{"d_model": 192, "experts_per_token": 1, "moe_layers": [1, 2, 3, 4, 5, 6, 7, 8, 9, 10, 11, 12], "router_score": "softmax", "routed_scale": 5.66, "balance_loss": 0.000208, "router_z_loss": 0.001, "lr_router": 0.000334, "norm_eps": 1e-06, "optimizer": "soap_variant", "batch_tokens": [32768, 65536, 131072, 262144], "steps": 7536}
Below are experts of layer 3 (counted from 0) of a mixture-of-experts language model. Rows are named up (a neuron's input weights, with its number) and show model dimensions 0-191. Each number is 128 + 32 x the weight over its row's rms, rounded and kept within 0 to 255. Numbers have three digits each.
Before each expert's rows: a language model's description of what the expert responds to. This comes from a sample of Wikipedia text that the model never trained on.

# expert 24
It responds to: Short vowel pieces inside personal or place names after an initial consonant, like Xu X-ia-oming, N-ico-le, B-é-jaia.
up1:081150130089128099154152097192164185195112133097166133108119073115164100156204115089112109145111120142157086078148204140156165124124179083106136100108111144138152142112155158165124177085148146150171139112191117152096038175133114083125145133139179104106107137139121131165117130130107149068109110195166128126134154097149145104091130109117155142149164085121143130098145132173144124101099120046097130167133124118084131114067124093159085113119184196148137112120111208168129169118121167128172127081163081180132167131106184144104054152147117120066128129110149171131158086159158165143
up2:082037135067137156080099160184055135159125109144139110153113146196154149173164147096149150154117132110129155199124120184088087189158173091136159145186095125161088199070143123103077140099133164151155136107119109153088151164097166093125188112152148116159115114173158153162070126151113159112103171079108149090131103155142117165137157190107140090082114159148128108165116127146133157098121086146099172158158129136151111118128098098097118169080177089171169128087109075088177128142100117114114093068132179114126135062134136119103095068150145144158161108153111125120104119150126189130
up3:090099143128128173155170163146137087175127134122057136161103100133101139147090107159087065084113166136134110129135141145180114124150041104098153086139136092111126152126112130158125182133120125101141108192163135173162092091139146115160132151146193131176150057093105101136160081133132113145119119145175105162090116118073219076099113141137095040110160049151164137152106108174168160217163148101136134101117081174108123111096189095129159157141119177124110138087134145133170155140042204100154125069128134127137141124128107102095080119134125148159090117134148136100122121128176130135

# expert 2
It responds to: Mid-word pieces right after an initial capital in proper names, mostly personal names and places, such as P-anc-ras, LeBl-anc, P-att-y.
up0:161176157132123169115106139091098147116077193108156125127132124143085148143204155120132130128174133142107155015109124173092085117092137128123110167139142158169088101114158137132161168122078170109120156108096134101138110129122133101107110089131169084088101155124129169157139157178141154063095102122091107151152156144089103170112143188172178065174153165158102116145131203119127154171069124137153151208143092132142127133088162091125144134181073160131140133150150153157186140153081146076144129143188115141123120113115114190112099062108099103112114158103109124115142114177051090055
up1:111134134137148134132095162134133095182151100162100132137119144147137128161122095102162135173126139154127059127130126111127152150079118147097178129126089136098125112130120091165136121132119091163101113134132151162142202138075106149151092173116140142193154152150131159151117157176149113152101085118127169047064113111228134147097142151131062085105120066106150214143150138087114093144151139164095116102138142196128151204145081167104119103105134157105085084155113022135109138201133118109079144146109088135103201115147135100170142124097107171187093115161184126095181095153129100155
up2:132103114117158112128065095123144156078142162162155137119111092047109144180116078109148132137167112139102094103099167174190137150076088144132181131149120082107119141136130074185161184168159092126163132087117140150143123148097151095068162151109179091103121162138158169189085163125150103119117100137101122149142145113165123108180153091097137172092095030105137103088065105132154098150106212138109133163189074117090144170162083163117159120126105155207147128101136129087130157144194143108111132131166182145092084109118157152115102153127119115131076148150174158139164082133174110108
up3:090082065129109124124154184133138121151133109093179128151135172143102149138140141119059124138124114106163117107127116140154182064082127117132127141128126134161106127142151149110079158144124129116157094119094054066090120099080120124108122165062123147113163159063133160142129117168096110149158152104088095126121169117052118123124127162086132110115129145148102109199120104086155104160085169163098178126131132148132154167160140121170050085166130066137165069158134057178146179136192200128149138168117108102097142062100110169120129158066115048092150148123163142172150049122131134137

# expert 9
It responds to: Word pieces inside foreign names, especially Slavic, Germanic and Cyrillic: Herzeg-ov-ina, -ić, -burg, -berg, š, Cyrillic letters.
up0:141144160129143144125127168142146123153125117136104067097114126121131143184136118173116102147144108072086178118164124147162154100120157122085106069143128121134098191121114158117124153136137112091178128129195089160140184043126116147114114132152071132169119169088110152173147112106108108146106169169153108158112163118102165163144067122151091060107048134109135126086077208124151146096172130110125146188156108130159140169118087162142147134126192075075188128104061117188112084145167116135116159195117091174122143152082110171155173138155105169120090105198128121142129081077110180142
up1:127093159090124126131139133122151175182091147090120101148133103106129098107117159141126140145154142118100103106158184121111108145129166187136096097190140137184166140148116140089050133201207120133064104132133190106124163082135125187077178156097105123191182069097093146180114171077125174112156138184131147199143145180131150119131094115076106126094124056116117105119108150121063150107173118147119118091162170178145101143131164143113091151110117083173100098105172114123168125111139149118088102140090169134122080152149123112070110080100141146134119057134090110106115082154186089115
up2:126079201122118148175108117085119151144139169099111098140146109089040128106121100144111024183106127132046150126169070153107112149100218084216128123157112119097124123123140143130090178117113146134100095156140086123134101121121120186131167182112140171177146080167135104153138178140149062099161106112139115126092143164130146128110076150062127142079118104074094056132142046077162107185139160156096166079135114114153161176095162150144155134127141170118138140136116119118143154106124099158089142116073124157132112124114095196138117139131164133091122139152111153136085145125103103134
up3:105096138123121101129071079143147084107150105117096120101167063116149149109112159156201063129113140166076117115165159144169105088172128088142147149145130126163159070077166136126157145084138146118142084096176113134194082109156029034137131139095152074139165119111142111145113060144127078149095083132202120118105146100136113136046117146163066140147129090163139126131131101111132094163082154160149047126104078114117116121131107152104109138134107110082107126132163198153134191136147141151112144179112113206122083135139152110178120123126105110147109136159100137115108118131080129194

# expert 21
It responds to: Inner or final word pieces like ic, oc, op, ical, often in technical, taxonomic or brand words: Metacritic, Monocots, cryptocurrency.
up0:132050093130161178134166115123107113130166115151146113182140141151153161165087167131113158121092129066179135158135152154168082130174161203144118068179079123098190133166121119102111127205168094114073195101152094157135162121149146075128125124163141106032201111173153089143085130078130096136082181152136172142137136126158089174109092193111137076138178102161125118129085159121098149138140101125115128158110120136124115061151128089130079103116110126146140159090157154118081120196139120103158072109110162084150136144122071131130127119126116189134092153134142151098178145097109119107
up1:132111097152147161132141099102127126143159120178101092091135164116169172189115114113105119150113099116149146136146053104113173176072211104139079194144097137126161138105092146125163119100075165123168128098165139083149130119117109154138187135181109150235147115143106116153099189145127109135127179110114112108063162115123164137079058093112182134109143093158123174134109103043094113126108134135096145162195081150137087132139142105097107089129132118095093093054152088102105162184139121151125050143113101140197108114081148133140113160084142101112184153102115113143149100089123096108
up2:124173116138155110200119144107128112143155132156156219110112134194188131147111126115108125147145138112152170107109128121123086138146122156132182144115150188142159025132087126148128100216124102113129133109115126157147056168051168135080116078169116122163129149186102161196092095074095117097111186101166086102086169137151102063155145112133164152113097106100136156192117128118104119130101172122119128123094177133138147108135156175095139124125146158130197108167127166119053152170143175146181079134175142058144106110144132105123174096167136099140131143141162129111106097142173110140
up3:113112168169127151153092146102126160099126153183153147089148073120179146088117124123114219168140075107123169159195130174157147110085117201118115120100132127154125087113182140124110157152122080090157130130104109162085150085157152183108139153170067111130112186129104124158140129140174056139109164128094140194135174099237154201139170117157111142198115102179154176096117177118129171158171131082116120135124179173172155126153153146155132169146149148105171114161119140153112112135152160135167178087183144131144110128177114148123140126148117175109112103128111099151083152184119160116

# expert 11
It responds to: Word-final inflection pieces like -s, -ers, -ents, -ed, plus a lone initial s opening a quoted adjective like "symbolic".
up0:082114119157113083075127130096179128154071106110140143163109082109110115143153157149118118161124122125167137143148151139095168154130219152075128117106147089033133140143071100068098102090162146178103082103130100085071087161099148140165107114111125141133214135149178103163110116167187125127153113085140082108151162164142079099147158116146120137104191140092157080099114133134135125142121110112165124117130134100052088120111075206071121116135085120080146158128153105081117168126181125080102069140127140187189160101176165111135123130120132108134107171102115176112059109131098132102
up2:112118104096149180133104137091150111093145166162146133132098136123109056160094106126140119114150152158113139165117135182104067113166062165115161132152120110152173152188123192075077128059121177165098119151123138061129101133137135098188136129128154186177139112104136178110085146082143172108163089142139128103144105131083146097157104085144160118146141148121106173145139142181178159131129122132148098125145150169166071129090133157092149164068091215112154104139134160115073147113137115092118147157175168179158096149151176070145137152046132078074154094094110105142094104096096122206
up3:169087111112185135096203146124125118156161104160161094130109120181098154135113164135140127080074109147043073168136136097127134206150167134111132114181214136160185133152101133081115162144090110126118120093086111089129134109138087112151133113105159145114169148122138140123173098173085150099207072140137155141117115144061162144104123146174120144079105111086130124104151115143168122122146101108167093094158088159146161095104227122115113250101103129086126171130146102046127122101161091125195131120125153152140138171120122116152170174171125141110131152105104103131112143126114144122

# expert 27
It responds to: Prepositions and verbs in sports reports on matches and seasons: win at home, in the club's history, qualifying round, faced.
up3:172116189143150141128090097106202144121168164135173096138140129171160138125129161119098144169140191101156178169131209161146156148072108113126133137198111121123086127149117062094160172182122157169128156134067137098136189120184167124137191124054087158153087122036131093129128149145170107141115124119148116085106125069135156141093164140103121135080088132078090092201165142140188095147128130131151148115096101161123080115211088071114121071120102116149125118081087122150121176111150101148098129167120130111093161132120144129148118136143195145111150101116169138140120133133163087149
up4:104088078130135141152110128112183145131156129096099116178149120166107131075147157189150097150142089068147117081136126110166162129186209084109113085180091164110118126174094189199091202175125131088189106086113141198078080085076142138129180134168131143120086107113125125137119152082145111134070079104130099154118098144159156146151168132136150116117133118110072149162130178179115119130156119103098117095175139155160094096188143132086124120137112170149157110127137102147106139108104140115109107116117174096106115188127176113086073094200133196084142092150088120120110189145150100132
up5:099196096128172229177132116121141137095134120132123126124133132148125147104102169087075147103168112183067101125081110098176079157085112104137090139172140127102172075122124125177091131155099203122131138128123114130132101125184115118163166117180137107159118085107120098099058091128147135100098146166131078126095136139132094178108118097130138193125115120090128206099173157070151090139071149125088121129170170123090130111114087180141133194143138171119108160126053149137137095208173168176096133086119152151082088139178160150126121102177114140146163154141122118165134096113129078099
up6:155135112104075137129144151109159074164133163116075115156138064186134132131111061141152108135117152167077118149168104161142135090096128103078128142119176213135147096171081130127091098184082079117134079161159110170161153119076122082133117113121086110130136126090088159190039116116118119164134110092187161137113145113165163220095089143156152186160122087110136108167142157060186099118143121162137159147123119106094142130073153169159078113124140096078151161149126080167102097120087189176092120113087118139141153109148091130098145128077151078113158174148139100133119140161115121096

# expert 18
It responds to: Final suffix pieces completing a word, such as -ing, -ation, -ature, -ity, -ine: disappointing, uprising, premature.
up0:102185156099127164163142085021136173189197128183101121134081124174129105132112134094137120064117178137085104186096127129081078147127123136157126166157151123113142131119144121067100202131130096148104158188105077097090180099109149140093138141091143124169170142145102157118110150111218104116111105093197142161159146120107078176152122111168115158110114157102174113124147111145103199105105142134104090103171172172129078117114114149122100138117142119163113121113101121099114152166165060164164133125104147173131098137145077157140161099149102141101151165114123118174148120161088216150
up1:105103166149089130140088168151094117121102106070116103187102135142148141088095122121187152158104128107155105189148193111106096111085136132107075132109063109101125112116114160111137112105076171059058072104155165166114121167126143100087137117127149128062094130169115175110057115155121120135188085159109188116112130158152201103169116118151204157100137223150119090161117169099098168138087113126123134121165097180103118088130154112123126088103131090156101129127124100114127095158081120101161069169139134135110159099130131109109108191127189201124131145135129106127134141094161185188
up2:119088127114133092056084158095137052142152132100187120141117164101108086169187115113120089158144121165102101092153155109135105145144144080136094095089114100140174151153057197103149114174121168175158137152178159168136167123167160140118124103194174153136155141130166167110126057091126144116096072120179107046086110103098121087143120075100147158141131146142099103160147094144156116078055131113079178116119124148188112102164126103161077157125128207154157176132129080143149085150190108106149110128085188125116119119147146115127158120141168174163171092162100119108140132099132134158
up3:186122111111066115192164213166114120125125122109090164097121139114085156148165093110151181125139152173142171099146128121129142166092121142145132164108084127092085078109126146082126177147111175113132131117046134137128090105086120151113159133150104137127082083115189135110131113098103112127163113158151092093073104109113128097057117094182107117170154136069132159154117105122095160084179103151111082163091139116118146068151186105142190111097134095127190122199123143121122148114151113133162089132133133094160075069133075070057111156082099136104090134113071164117175159083096085157

# expert 16
It responds to: Standalone numbers in prose counts and table cells, like 45 tackles, 10 goals, 25 days, or a 1 in a stats column.
up3:108081126057087153119078159107135124098098164095131169174123104059118103171147133084166182156103136148134176159088100192118133155081103175124184055157089182109136099118159118141134116118124178170115125083083173103142089139163130120133127149094143084072135109096189135171065113184123152044086121150150123111146172113118133126156137133141133118144142109082123113154126118125076118123171192137099166135058145064111134136137178093116162126113095122100109148169110174097158129134149115138134171090122154138132125113183189132180124142141116147121172174126156080154145135177039130073
up4:097113109132147119212137062094130126133105128114087132110103095106141091142139117113123121134152144152067091093167043102121094093161117201099120203065162116106104089131197090137165142128142167145108144162131122111110164155065106131138150085122148112161143166118166095135151186169127132138179155130143155139092101136132095085082148146127086077176150048103105097078152137094129113094050122170113153165103092136160168152166110115073106145167084101065172168111108137116151135174136110087122099085169122078146137072129134136144135119096137126143174177063091137107165083090112148150
up5:131150137171159153084134121159170141121078159099152134114153102148061161171120116066153105152162131152106151099116134099146120145104150172181107091103066141129167158127164084161108096172135164176099148167109143149116117136136176130189148104171186117125134147163151196152134139148090207112181120163126089122167184088110174082091154158154122100106154077136145146170117144070193096120200141133092116161137178136089118139133128071163112087152097094106081130196075138123104110110154165178133176070107138059142140095123158137067161085131113178115139120116105180155158141127096119147
up6:075113160173111121097108177142109149154161106111154124139155192197172153138144097095102108132190115138131144161102143137141067123153147101118109121164085111169119120090145085092146141112086151121150085067152140145137051102120125094151130201168147147115085088075076156122131081156116115067161149157150131125146098080160067158106107126066018110104091144123120117084122096089148081112105139124158141147101120175171110123172092131072198123082121104121128147141114087098133113129107139192071167077116152110144100121134193149092116121155141175113167185193122110089120125112120162147

# expert 13
It responds to: The verb was after birth–death dates in biography openings, plus past-tense endings like ed, led and mid-name pieces such as Wimbledon.
up73:112117089175131118073082138106131136154137148095119076063085097113134098083156162126137130099126094083107149129150137125091084068162112119119140108093120111128156132122075196125144117062179082167055143098138132080119150140142151147148070161165129130121115139098143114032117118111124144120121083139131114117141199121186118114115142140109070081164102126112127134129142143116146111149120129112066061144144124197157158137130198110050144112169117129103124105052108143117104130159163138178159032148156158187142138061103123112108148181112115177085157117174141090137109090106187106147
up74:175162120174141164097138166073147099152121129155116112091081140101149169153165162136146122133124100147154170129136194154115135093108148122134201126120129149137158109130127115128085146105135102148168071121103135109177131130133154140155149132099116177137084115145083110070123078134067069196145105168183128111146141177111136138201107122196134092083175128081141166122148139198178107145139140108108122050140178057139096115171050168091109137177150177116121118166115130111107156165087155125106125168145120159107190069160106087165162114117126120086119143069152080175119082127164155176
up75:137079059132187117155116101109159124140156149118173139156154128136173075101124126087136164157129101123097077164076130143173125144122103110142123083221122136114086147177129123087087132096151121160181150151160144094112137135081153131203181161121138112154162070081139105124133165085154145153127124095132128126087081077124118118097123135130149095120098142138122103156201184123089150097118149101141079197122147184159113138130125133111165127118027110050144084101162155124150116129091154158085120192103110131097109165104054139092149120149081133081148165149112124076194082126139121074
up76:158156101138089153130095125176117109130163120139157111126124173135120095137127160105122064087104130106129090121135083174130131168152169103145186146072163105114142117117130103131091100184101095141137092023130125091133144146159134058112101152118086075088123156096081112123125149127163117150069085091085123112123056122087090099125109150172154152148093077129097141151172147166122126172150165158130130153079153173075130200101178183127120114132146142115101112093210050086139095165136139115057111115153104115120114084161126094099056144151148151145079170130125123159189104121136066089

# expert 15
It responds to: Determiners and possessives after a preposition, mostly the, plus its, his, their, her and possessive 's.
up3:126144097176103114135067110188156165172137127128114096106088137111185112142130129160112115068129144119145139095179131151099100176117117133121136157128143168088065108130144109085126135104204100154140135133149113094151136119195176115166169143129153111096151098169137071191171120128071108149123164112103123135061133110163193126097107114084084164108086147109072117149159105105135136064113177103083136174160100130122181087135091079141119122175133178113038147138112092137112127137148123057076119193154084122131117060118155135139107144133071181107137171081107146148083187143183122143
up4:132131076101124159150094090089132143087120135115150123195143123133118140079074064134126128120130106110144161081143126165172143171156156111154197155108081100180136149086113078149167126069156124125134080130110174083162163116102104092136123137190151130174146164126150099118098108111148136072178123152127145106135177184133125188160083174143105110160121131130147110062119147130095194131139118064144122152155156123135116109107109092149106103158100115165121095151071138087098111138244117090111126091185125103060090154122079201155137160083129150145060134110133065150126151094124097178
up5:060121153087174101185066106157141102146132139157167143147153123119141139144128112120116148125115122175092132143106110163124096159087170117116122085160114079117160113134109101134129183088111086135151136132125122145152128098158171145096174116092091147131112123113202128065107150108162154115083089129061077153165090166116167110157147112100153146170162120181068141103163123082163056208112116132156099080150177150105160111142157104133066113136169166121180177120163083158201143055161107202113130103062120160105128119105101139091131174106129212090112161118097154157141144117084111133
up6:138118165162105074117133149161117189154152138126149088134141133153130091099126117092102180180102115108126058117124117105102120180131098090062125148124106115147154135107064103161058161121160115081127131126096138107119057126146172139141208084166151104135114112134122099112115141112123106133170156156109127157153107071187056137101106157199121147152075137165115134117136132122149091145133151163172189135107169124157104183186113166096090172132168147144103167183121095152140127116200114142076165216101144079157110070131150128143105113122047135064099182142120126107159090142127116185

# expert 12
It responds to: Month names, years and the comma after a day in dates, especially birth dates: born March 22, 1986; 21 June.
up3:162122128128164131150154129122105109178106114189118175078128143084098180141084156163114085089141086123149102076133157112118112142120134121159132070123148166148110099128110156200156114141100128108072152170167090132131128111145118168118141124137153132130118117169061202120145149118169139144094127116106173111130107075132154140161177129147139133094133147088140150099085065198118118116098154133107155141094124167132092125184113133099080092002160083110112110135160141153160059176057140166185043155159131193084166090113078180142174154133107123117154115099141143108136110089152088153
up4:110145142147132074150112161116138144129075100150112124064113053144120174101089137113097181126099128184115138179130118144124113175140098122100125115080090110088106124065126117105106135070065178097172120144149141129164103156148144123195117163090080104120112060088169156086128138087157101074080144134134156118066108102064160109107142143056098153103182121170124093186075155099093102105125115167146128092110200101151159106139165149136153153138131177130102139176137134171164179123121112136130116156165143162108126106120149104064069123150203120155045130071104158163120135122106100113
up5:121120158128108095136100127142188076174118127090107090133117087091133119203106101173114085151145065128189099092114137140093138092147088187179163166156106130092157094118119164130134121136112138107156100132178128164134054119171128106140136082158124086151152161114092136088107119073147061103149141117103143146137151106177133110107077140098182156093152099151113173162129104090124087102135121103100150111148172110231142129192148120100178177146168180089130087112126117117163131145102130162069112108129068105071056137140080155072091127123131091140130131170103071095165156096128166183
up6:164115121154097107145194149105097090140147145072071130135088108149134111159131099098165093176183242142135113184163129153111151098139185137130136123145142109117075161108085113120117086106124095111122083117103150142135085100152090050175159107139124175153161129169134095117106133104108183112116182157117092126079115078129145103088171119172126149161110115110116091135148100091137162115157142144106120151170103129154127169117144133173144043094102127146217124163114110091168113120127134147107129098190155146198183100111136104147065113191146139208152132130184086124102183128125123081

# expert 23
It responds to: Function words linking phrases, chiefly as, with, by, including and like, especially in such as, known as, served as.
up3:147092096140106101136090102157108077122188119163141134180106190144124153103199124106132140182123175123118158129161188161089077116185108130160096113134113122164157078163165082117129165164200084177104125090122154137124139144049084122139122093128151179159105094112111148098138180120066151136157177104097159072119103129133125149121153139169138079060135127122127147141138107057126133083115151092128120193105118107073146122083129112115079143136142116069139173084138197082178195131187133138094163161109120116154155126142117137054101121154141128170123183135083091142091131163151100133
up4:128166087117097109069136105139170116123122052084138106131080123125154147092129095088137146152142137171088145209109120115161132241130153156134092175088099091091122073103117086120123111092140164108127075157088123136105067130057075102113174112175137146103108154134059084118138149168071121139137115159119124093058094131105103125057117122136134129123106085095100117121139147160100139170133073108079103131132107152097121113076144062117094095109148178168124131151089143102120159153126149164119104133153091123090098142146051044161150140105086151114136149113066148106096106116139076094
up5:159109115146107182118095169172137127123161109103127126098167129108119031172165162120153095152078165159139163199154130126107130186066105126200091123061131135182106133142145112140128135089159079102144086093089101108094105132107141156112152113203130096121176090134148148140154113089128096114084189142147136093117127129167072111142180144114167093143083121129122149159085098153113125089125143115162122092153111146129154102117092165152112083107096131210142133146063175070101111131107134135088133169148154207100150097124149139110094137139162133067151208203080144115127127123175177114
up6:154055116116183193198161116148081143159169172099186078125130188175120179063128115149108181159076091129154111087063151125145145156120140153153104079119113150182102071140088133135082135142140172087128096104214124129105082182145139147161126099120145114120140124181128120122155084147106134116127111100125155126054119143151138163168104127170130107080064139145100094108142141153127083071107145137124128112135104151149138148149127090138077165117222151125090094105140147155139109129164174181148148126156079172068081138106126122102124135168129128143134094166119088070184134159158138162

# expert 8
It responds to: Table cell separators after place or number entries, digits inside long numbers, and US state names after a city, such as Kentucky, Ohio.
up3:118103148189138089097111104093170084113152124133128075134112113098167096137153090096116157128100149148157129121099129105175122153092145085055163163145170149155108188161148099201102160134154165161116143114153141131089224138090064137068104121143183114124117106130060122131094147089169145125139152162114116145086155043122146134132155107134056171169160137119209133114127131121169154106157146133114131183155124102098133161137144100159121152196074126190105177147115188149154107110119167138156147087131079155190134135129136176102070133163133084148173112166110142146152178131078172143
up4:104201147136152126132089067123107177120121134173169080130201097078141129185119166180120157106230103133148161134111119205143102162145135135136114203130133106133138121102148127116105147117153137137100130075098142139127132098134093155132110145166134108128108158113155118105159142151122096095135114063150151143163097148116124188168128120108118164135087122091124089159167067111052094138100165150202128106113198162141137120139193148085133094138062152095183126151135122143164185213099151137148119134152189127175142122165132084109112095182137144119141173107177116156135093108138207114
up5:128149161168149110081165141136055113094144138093117108144155080189155168103157153129112106159123104132126148140137092101143128137125157120079074092168111106109057097089096196136115116113120197144146137180145098080142132072147152107150174127109149185168125103099104142214190169118161083121111135140085109131154127148184078167159155149152088082099092170094149106139128126104148127155124133131140150161153153137160109090086054138159048109143133143099167120174157132173144105106172104067163100148181106170083093112137144072143121077134118166109145032132136170180155136152122126130
up6:134140086172161127134097139087134131174115145174118126137124093117102174104075173142130079154148156135114141122143123121172122116125096081100143179104177175127095119111135098192130104137094076128127131124078144114158125145127096098157129099173096116162156150103115130105156113138061090113168099120120203124112075117152147132119118182182110153126160126136081144148209110114108140128144142076147113096112141222144125130134137126126155148193139103118215091142175130137105199103111149169167063124146185122196064159160142081126136130117151097176068059168146136152110162198163098196

# expert 5
It responds to: Words about war, armed forces and public life in history text, such as War in World War, air power, military, Army, Nazi.
up3:109136133163124100039084130136126122074090136104120121097091125104136089132059176232098117113107099191100124126121138111149157145101133111171174152168111104099108170144100132139156186161103084117121049081159159098110135140096147184111148101143062136101156108126104109096127168124174092174127138115092114080116058161138104151129126123134121067118204154112183154148072220143148142154142103146099134102107130117151067107180146112077082094108070149077175129132138140121144132154066163163154143145159127155095135127140113159110128151143119124151162146158106096084126090065145172110
up4:151090164078131077083090173121127133125151121126135161084128141135126160102177102150137095120106073098162114131120091123131101165091098111124166139168077126106121169152112082088084125110123125165122123108156159110083115160120109145117159135169179195100154179129087135150119198078178130119093177128145086088144123113112124087110071141143155132195182150085114167169107129188113087127135090133154142159148203130174159140136152147131115066131060082125146068128162121153113115149131139144115149173125129111122140065090108214044133176156178116185055102181116114131119131107116193120
up5:161122102081108159138177135128084127098182156111141120141177171161132085090153158155136089211106171055097170114103110156131148128147128179092084089091128187161170122148118153075190193066077107128162120171097090118132094072102094148162126151175127101109138141098134145183073128126096124144061161192128121092165125118157115080154097070158047114127151149183169110076115148174083138123122053183153172147124126125135133152132147093098108112154134114166105179096116138143120110094143153126095107136135095077113126157155126096125149185116099185138137167123105146104174119140150107147
up6:087132098162110106100087067140144148132116102104097170125091100155109117112119155148131119177115118149139101168148141126137153156130133119054130138140167160088141053114077086081117096140171102091064108122100146091123111165151154152127218138102166158119128037135110149166103105112160121141119051036129108126088172165117086143167120122167127151092147137130124136101119155129137174192154138135123143120146045125148107205108126113207149097114136154118156184130152124120193097145157124095140186144066104105138159157163148092156161082135170154098093125141175114083109157184083148155